Below are experts of layer 3 (counted from 0) of a mixture-of-experts language model. Rows are named router (the router's row for the expert), up (a neuron's input weights, with its number), down (a neuron's output weights, with its number) and show model dimensions 0-95. Each number is 200 + 40 x the weight over its row's rms, rounded and kept within 0 to 999.
After each expert's rows: "gets" lists some tokens that make up at least twice as much of what it gets as of all text; "raises" lists some tokens whose logits its average output raises strongly, later layers aside. This comes from a sample of Wikipedia text that the model never trained on. Tokens count by the router's weight.

# expert 155
router,276,171,170,198,233,237,177,195,277,199,124,185,189,115,129,275,182,178,216,239,188,204,228,186,197,171,269,165,245,240,205,206,244,232,238,167,202,234,214,255,235,146,254,182,240,238,159,198,281,170,241,143,156,235,226,134,233,230,200,125,268,145,199,164,181,275,222,220,202,222,194,188,222,155,209,157,166,196,220,156,187,218,238,192,219,127,285,204,170,163,204,150,169,171,219,250
up0,129,248,212,186,181,116,195,218,173,123,216,168,130,159,187,198,225,203,203,241,252,186,185,221,138,211,263,229,186,224,205,203,220,209,193,203,240,168,120,259,266,168,301,245,187,234,225,214,230,253,243,153,208,189,262,160,156,232,158,195,234,187,176,185,177,233,189,177,111,131,229,214,263,251,152,143,190,220,150,179,154,255,206,217,148,187,212,273,213,202,220,222,135,234,148,175
down0,194,151,222,203,274,239,221,173,193,158,176,171,185,247,185,208,197,181,189,162,259,261,218,139,233,170,190,256,203,146,183,177,218,132,224,198,218,231,228,141,167,187,141,199,228,220,185,193,123,212,190,232,211,217,135,201,241,223,263,195,214,244,265,233,145,237,216,150,184,127,194,253,198,263,256,266,258,231,189,262,193,159,186,147,249,176,285,172,168,198,155,87,196,169,164,148
gets: "12", "14", "15", "20", "13", "11"
raises: "-", "h ", "us"

# expert 18
router,186,162,184,175,229,252,192,171,260,175,189,196,228,209,185,155,214,223,190,275,216,205,229,164,229,190,219,188,165,148,140,260,182,200,227,164,175,184,203,188,213,228,136,241,106,176,239,197,193,149,285,246,151,169,179,182,309,231,189,187,211,243,300,175,248,198,203,168,302,207,220,236,201,227,152,156,165,178,186,304,181,143,248,142,220,179,185,198,165,259,195,242,172,152,168,227
up0,283,183,180,152,182,212,206,187,249,221,287,161,131,183,150,220,190,192,134,190,235,113,237,185,180,176,178,246,245,162,130,141,246,173,197,255,195,156,193,281,211,224,243,271,217,166,171,221,242,212,184,173,196,236,161,186,241,195,252,210,205,286,259,189,183,176,189,180,138,136,227,293,175,238,164,184,192,230,190,185,156,201,179,199,175,224,164,228,190,136,260,186,227,272,246,167
down0,209,203,167,226,219,230,178,254,174,189,154,178,177,152,217,256,133,223,206,237,218,97,196,242,212,150,206,248,229,155,178,182,199,167,220,211,121,198,218,272,200,182,132,157,198,211,243,155,222,195,246,143,187,235,232,208,269,157,274,171,212,233,211,130,253,267,210,187,151,173,210,190,183,164,219,276,242,187,201,134,147,238,194,206,171,217,192,90,189,228,257,234,250,227,138,254
gets: "G", "c", "m", "r", "g", "d"
raises: "ub ", "://", "oh"

# expert 141
router,227,171,206,152,174,208,318,163,294,175,220,164,186,191,178,198,246,192,197,212,222,310,244,179,183,200,213,189,108,184,109,218,153,264,200,162,222,211,191,198,156,218,201,246,130,212,197,184,196,224,267,227,161,183,228,193,266,206,203,176,241,259,228,195,237,176,132,196,236,135,149,209,219,201,156,237,223,189,223,260,113,138,217,194,164,225,229,163,171,248,167,195,176,163,138,219
up0,202,240,105,151,249,215,251,192,258,146,223,192,194,225,256,200,298,127,159,161,220,176,223,162,107,202,212,211,150,159,162,275,146,212,173,158,241,220,183,238,207,145,218,248,203,224,180,222,244,247,123,229,204,200,206,194,223,157,195,167,226,267,171,238,218,210,123,231,204,215,190,285,198,265,113,184,175,187,176,153,200,195,225,170,182,175,171,230,236,143,224,150,160,229,210,198
down0,314,231,142,138,170,217,140,187,205,177,234,214,151,213,128,246,258,205,133,153,175,171,255,178,273,221,179,159,156,183,123,252,158,161,214,266,238,270,258,249,215,189,242,215,195,165,204,230,152,250,177,172,176,239,199,190,189,186,171,195,261,243,261,234,171,190,193,215,170,269,268,236,148,199,150,186,181,161,233,198,237,227,167,195,177,170,177,159,213,261,174,157,227,215,156,192
gets: "and ", "H", "G", "–", "R", "Br"
raises: "ability", "ability ", "weight", "type", "known"

# expert 149
router,219,247,213,192,200,241,202,163,301,188,277,115,189,156,139,191,208,242,237,246,235,203,176,129,222,177,165,231,193,140,155,282,240,177,124,187,190,227,208,297,167,190,154,205,140,161,240,188,272,227,206,224,175,217,167,187,148,252,226,214,209,182,195,210,265,236,145,220,285,197,164,187,258,180,211,206,198,234,237,180,236,147,250,172,169,189,238,182,148,267,211,178,148,168,194,180
up0,247,188,269,168,115,219,198,201,270,262,208,121,210,132,189,130,181,227,239,244,214,227,198,202,245,174,176,221,232,146,165,253,229,170,222,154,147,165,203,321,218,257,212,154,167,256,192,189,174,263,147,214,117,209,182,209,141,173,211,190,123,250,173,214,271,166,136,208,257,144,147,228,238,181,223,215,234,208,225,184,172,200,241,184,240,224,245,190,201,213,203,174,190,179,210,184
down0,157,225,176,232,174,242,115,192,174,238,238,194,193,143,191,186,138,145,222,223,244,210,160,179,192,214,145,129,192,193,314,191,224,199,179,244,250,113,267,253,227,182,186,210,146,187,267,157,221,249,206,231,174,219,212,130,234,251,212,184,169,128,209,130,248,227,235,159,239,196,242,184,217,148,178,213,155,146,192,189,247,227,236,237,272,183,188,201,230,167,208,132,218,273,220,224
gets: "T", "p", "ch", "w", "Sh", "Ch"
raises: "MPC ", "ipped ", "ery"

# expert 126
router,223,181,234,182,223,231,212,177,175,219,144,176,115,199,133,243,209,201,181,292,181,208,209,225,153,236,156,238,166,171,204,233,160,268,218,193,281,203,173,192,186,200,175,208,184,159,130,190,242,200,259,225,227,253,149,174,207,125,132,189,327,284,171,190,169,222,231,214,206,156,181,272,235,233,234,182,238,243,208,186,190,227,265,181,179,182,178,135,163,199,242,238,150,221,200,276
up0,196,211,232,248,210,158,206,135,194,203,190,201,252,251,162,121,196,248,134,213,161,197,252,224,179,234,138,233,159,248,248,215,206,239,159,202,262,247,190,180,229,201,205,185,257,267,199,159,250,230,189,244,204,202,159,215,195,144,203,188,202,256,149,154,213,158,173,100,174,158,154,285,180,257,197,205,205,193,172,175,144,259,228,220,113,201,226,104,203,243,287,205,206,164,184,164
down0,152,186,210,179,244,192,214,227,180,198,188,296,200,211,131,183,206,218,202,280,178,158,221,278,130,185,219,277,174,223,186,152,197,241,238,177,248,191,195,198,210,232,221,229,306,232,185,189,186,129,206,181,158,152,155,189,52,224,252,228,184,209,180,142,180,234,149,139,191,123,207,205,150,186,241,201,230,209,228,129,163,206,228,239,190,236,252,175,250,221,231,178,190,210,232,195
gets: "200", "199", "197", "196", "194", "195"
raises: "thesis ", "ography ", "techni"

# expert 83
router,164,122,206,206,199,290,232,134,243,218,230,162,154,226,213,178,184,188,226,193,192,311,244,236,164,185,156,172,147,170,223,202,153,182,206,155,149,182,225,140,121,195,194,233,186,250,165,232,211,242,233,219,167,220,155,157,179,175,208,196,220,216,255,254,185,168,218,163,251,163,213,192,295,210,229,228,247,186,167,258,129,92,236,188,188,200,217,176,254,213,273,194,209,272,168,182
up0,176,165,194,262,187,118,236,171,174,201,223,174,179,249,175,180,172,279,186,194,154,252,187,238,227,268,218,185,229,249,198,205,157,163,236,198,225,221,260,140,196,261,144,264,174,225,217,292,227,173,185,181,199,276,198,198,234,99,168,229,159,158,220,159,207,207,131,213,228,152,194,120,228,155,224,177,203,204,168,248,205,199,105,154,200,258,177,267,179,136,154,198,229,202,222,224
down0,175,133,300,246,152,231,201,213,230,297,221,201,221,188,143,225,188,195,178,263,152,203,262,256,227,190,135,228,196,234,173,89,177,233,230,198,243,231,238,159,206,167,195,204,230,193,186,177,131,137,243,150,205,262,193,145,215,222,198,163,204,158,175,192,158,186,152,226,273,136,178,212,226,177,194,169,264,189,225,129,238,190,195,213,125,259,199,134,209,200,217,207,214,251,246,185
gets: "H", "S", "B", "M", "A", "I"
raises: "films", "seasons", "appearance", "arms", "films "

# expert 33
router,307,178,163,105,175,170,229,206,246,164,214,188,180,203,175,183,220,232,200,254,237,244,205,213,190,230,176,205,180,189,192,201,235,209,218,189,174,212,189,236,162,276,243,314,192,182,211,217,230,211,226,221,200,126,222,234,265,196,191,167,229,175,292,176,209,156,149,192,212,188,158,313,227,182,154,153,233,210,156,277,167,169,189,110,199,225,165,205,142,130,254,203,161,214,151,177
up0,237,182,209,212,221,185,141,190,190,188,191,212,230,185,147,137,278,198,186,201,238,229,216,236,196,261,241,118,201,258,214,207,214,199,253,89,147,157,149,164,157,276,189,212,229,237,260,148,169,284,181,253,276,186,152,219,320,219,152,214,235,204,177,155,206,221,211,264,218,180,260,248,196,169,168,137,164,205,165,167,188,212,162,165,147,200,182,169,219,170,224,176,191,180,227,223
down0,213,159,177,211,259,161,117,159,165,179,173,204,161,235,235,198,223,172,207,263,164,142,217,231,202,226,188,113,225,178,245,220,211,184,197,204,145,153,202,154,271,186,212,200,171,200,232,179,144,256,124,265,220,253,193,222,192,202,196,202,165,197,193,229,223,185,215,250,160,208,122,249,182,195,290,228,160,202,164,205,173,251,192,210,248,140,157,297,177,237,165,190,331,237,232,168
gets: "by", "man", "con", "co", "Con", "Co"
raises: "ship ", "istic ", "career "

# expert 103
router,258,203,239,198,192,196,247,225,216,179,191,187,187,192,92,203,228,244,215,261,219,211,186,201,169,247,238,231,137,177,170,200,194,231,141,188,230,225,210,214,204,247,166,272,153,224,227,225,213,182,238,190,157,158,183,241,240,245,119,257,239,211,274,162,227,210,190,161,225,178,82,314,224,227,104,231,205,217,177,232,155,165,200,146,141,231,139,173,150,209,201,207,143,210,169,195
up0,168,154,177,212,208,267,234,195,183,151,150,165,203,151,139,210,237,239,195,262,180,196,243,189,193,161,168,161,224,243,141,199,168,244,246,183,173,146,142,254,195,226,145,167,163,254,199,105,144,194,217,124,216,251,205,279,218,143,202,200,240,180,300,242,186,227,137,229,265,218,186,253,209,178,159,191,182,270,152,246,204,228,188,188,230,191,208,229,227,211,220,214,195,291,127,188
down0,231,250,204,277,206,232,181,184,171,261,170,229,214,136,130,204,201,171,181,170,176,205,165,235,232,248,120,174,156,223,139,191,205,278,231,189,127,200,151,257,224,145,246,193,207,203,116,136,209,189,218,178,173,208,184,167,186,280,175,251,153,238,230,220,247,174,195,161,215,185,202,152,257,171,227,156,254,240,287,212,191,231,178,209,263,161,204,216,194,114,205,174,273,237,152,236
gets: "u", "'", "qu", "gr", "^{", "Gu"
raises: "ansas", "ading ", "ently"

# expert 250
router,217,203,221,159,156,253,266,210,276,193,207,164,115,177,164,214,197,216,207,308,208,254,246,199,166,182,201,242,159,177,164,206,183,185,122,153,176,291,183,230,249,209,164,264,155,166,241,190,220,217,230,146,204,180,165,269,246,176,134,197,278,232,253,186,226,233,122,159,217,181,184,258,258,205,129,196,186,175,239,191,144,154,241,148,212,192,210,151,152,181,195,238,204,229,205,197
up0,252,233,196,217,237,223,216,263,173,150,191,178,213,227,136,281,222,237,194,168,186,244,225,261,158,230,146,231,199,178,160,184,184,171,217,136,285,223,179,192,239,189,158,276,75,215,250,192,232,186,115,268,199,199,153,278,246,208,186,182,167,207,214,126,155,218,156,163,211,178,216,214,213,162,204,206,175,249,165,196,166,194,255,168,207,243,177,123,176,172,132,235,248,204,241,210
down0,246,93,178,210,222,263,182,304,247,198,117,167,181,201,285,258,170,161,171,208,180,226,206,239,202,232,165,180,225,213,206,158,188,158,182,196,188,181,160,192,210,236,265,234,220,213,212,71,146,178,113,257,179,184,107,219,208,301,200,198,227,171,231,121,183,232,219,173,213,174,248,232,167,209,210,156,214,212,163,194,193,149,223,212,224,228,215,200,219,205,216,229,237,214,217,194
gets: "un", "ul", "Mar", "201", "ti", "May "
raises: "ior ", "ior", "estyle ", "ters ", "ient "

# expert 116
router,211,159,303,202,188,216,274,109,257,193,229,196,194,119,164,217,217,187,150,224,232,264,186,180,142,224,283,195,189,239,153,284,182,233,224,194,208,208,123,236,188,218,224,266,143,186,263,166,198,217,253,226,216,137,244,249,189,191,206,209,150,232,224,181,309,191,202,187,206,182,183,227,237,130,151,220,136,170,188,176,217,211,179,209,203,234,195,160,209,170,181,169,209,140,128,192
up0,177,204,200,244,182,232,259,152,260,107,234,134,234,205,160,271,212,211,213,202,220,264,141,220,152,153,180,156,255,214,204,189,146,194,154,232,269,270,109,206,181,204,189,203,134,199,234,189,252,150,149,215,198,241,211,169,242,185,205,226,168,189,270,203,229,270,208,226,264,201,187,201,131,200,186,196,187,168,222,191,231,207,101,183,211,183,152,266,276,203,207,153,135,193,209,165
down0,229,130,178,158,219,235,152,187,261,153,148,203,199,93,160,169,244,191,249,202,193,160,228,243,168,254,213,110,283,180,181,208,194,298,159,197,131,239,226,193,291,196,198,239,161,184,240,177,221,144,218,223,177,97,269,215,187,192,235,238,208,166,183,192,153,242,181,202,248,162,261,185,191,183,185,187,232,183,238,211,178,153,184,196,171,240,280,205,212,223,232,184,257,177,207,194
gets: "; ", "and ", ") ", "| ", "); ", "with "
raises: "enough ", "roles ", "because ", "therefore ", "effects "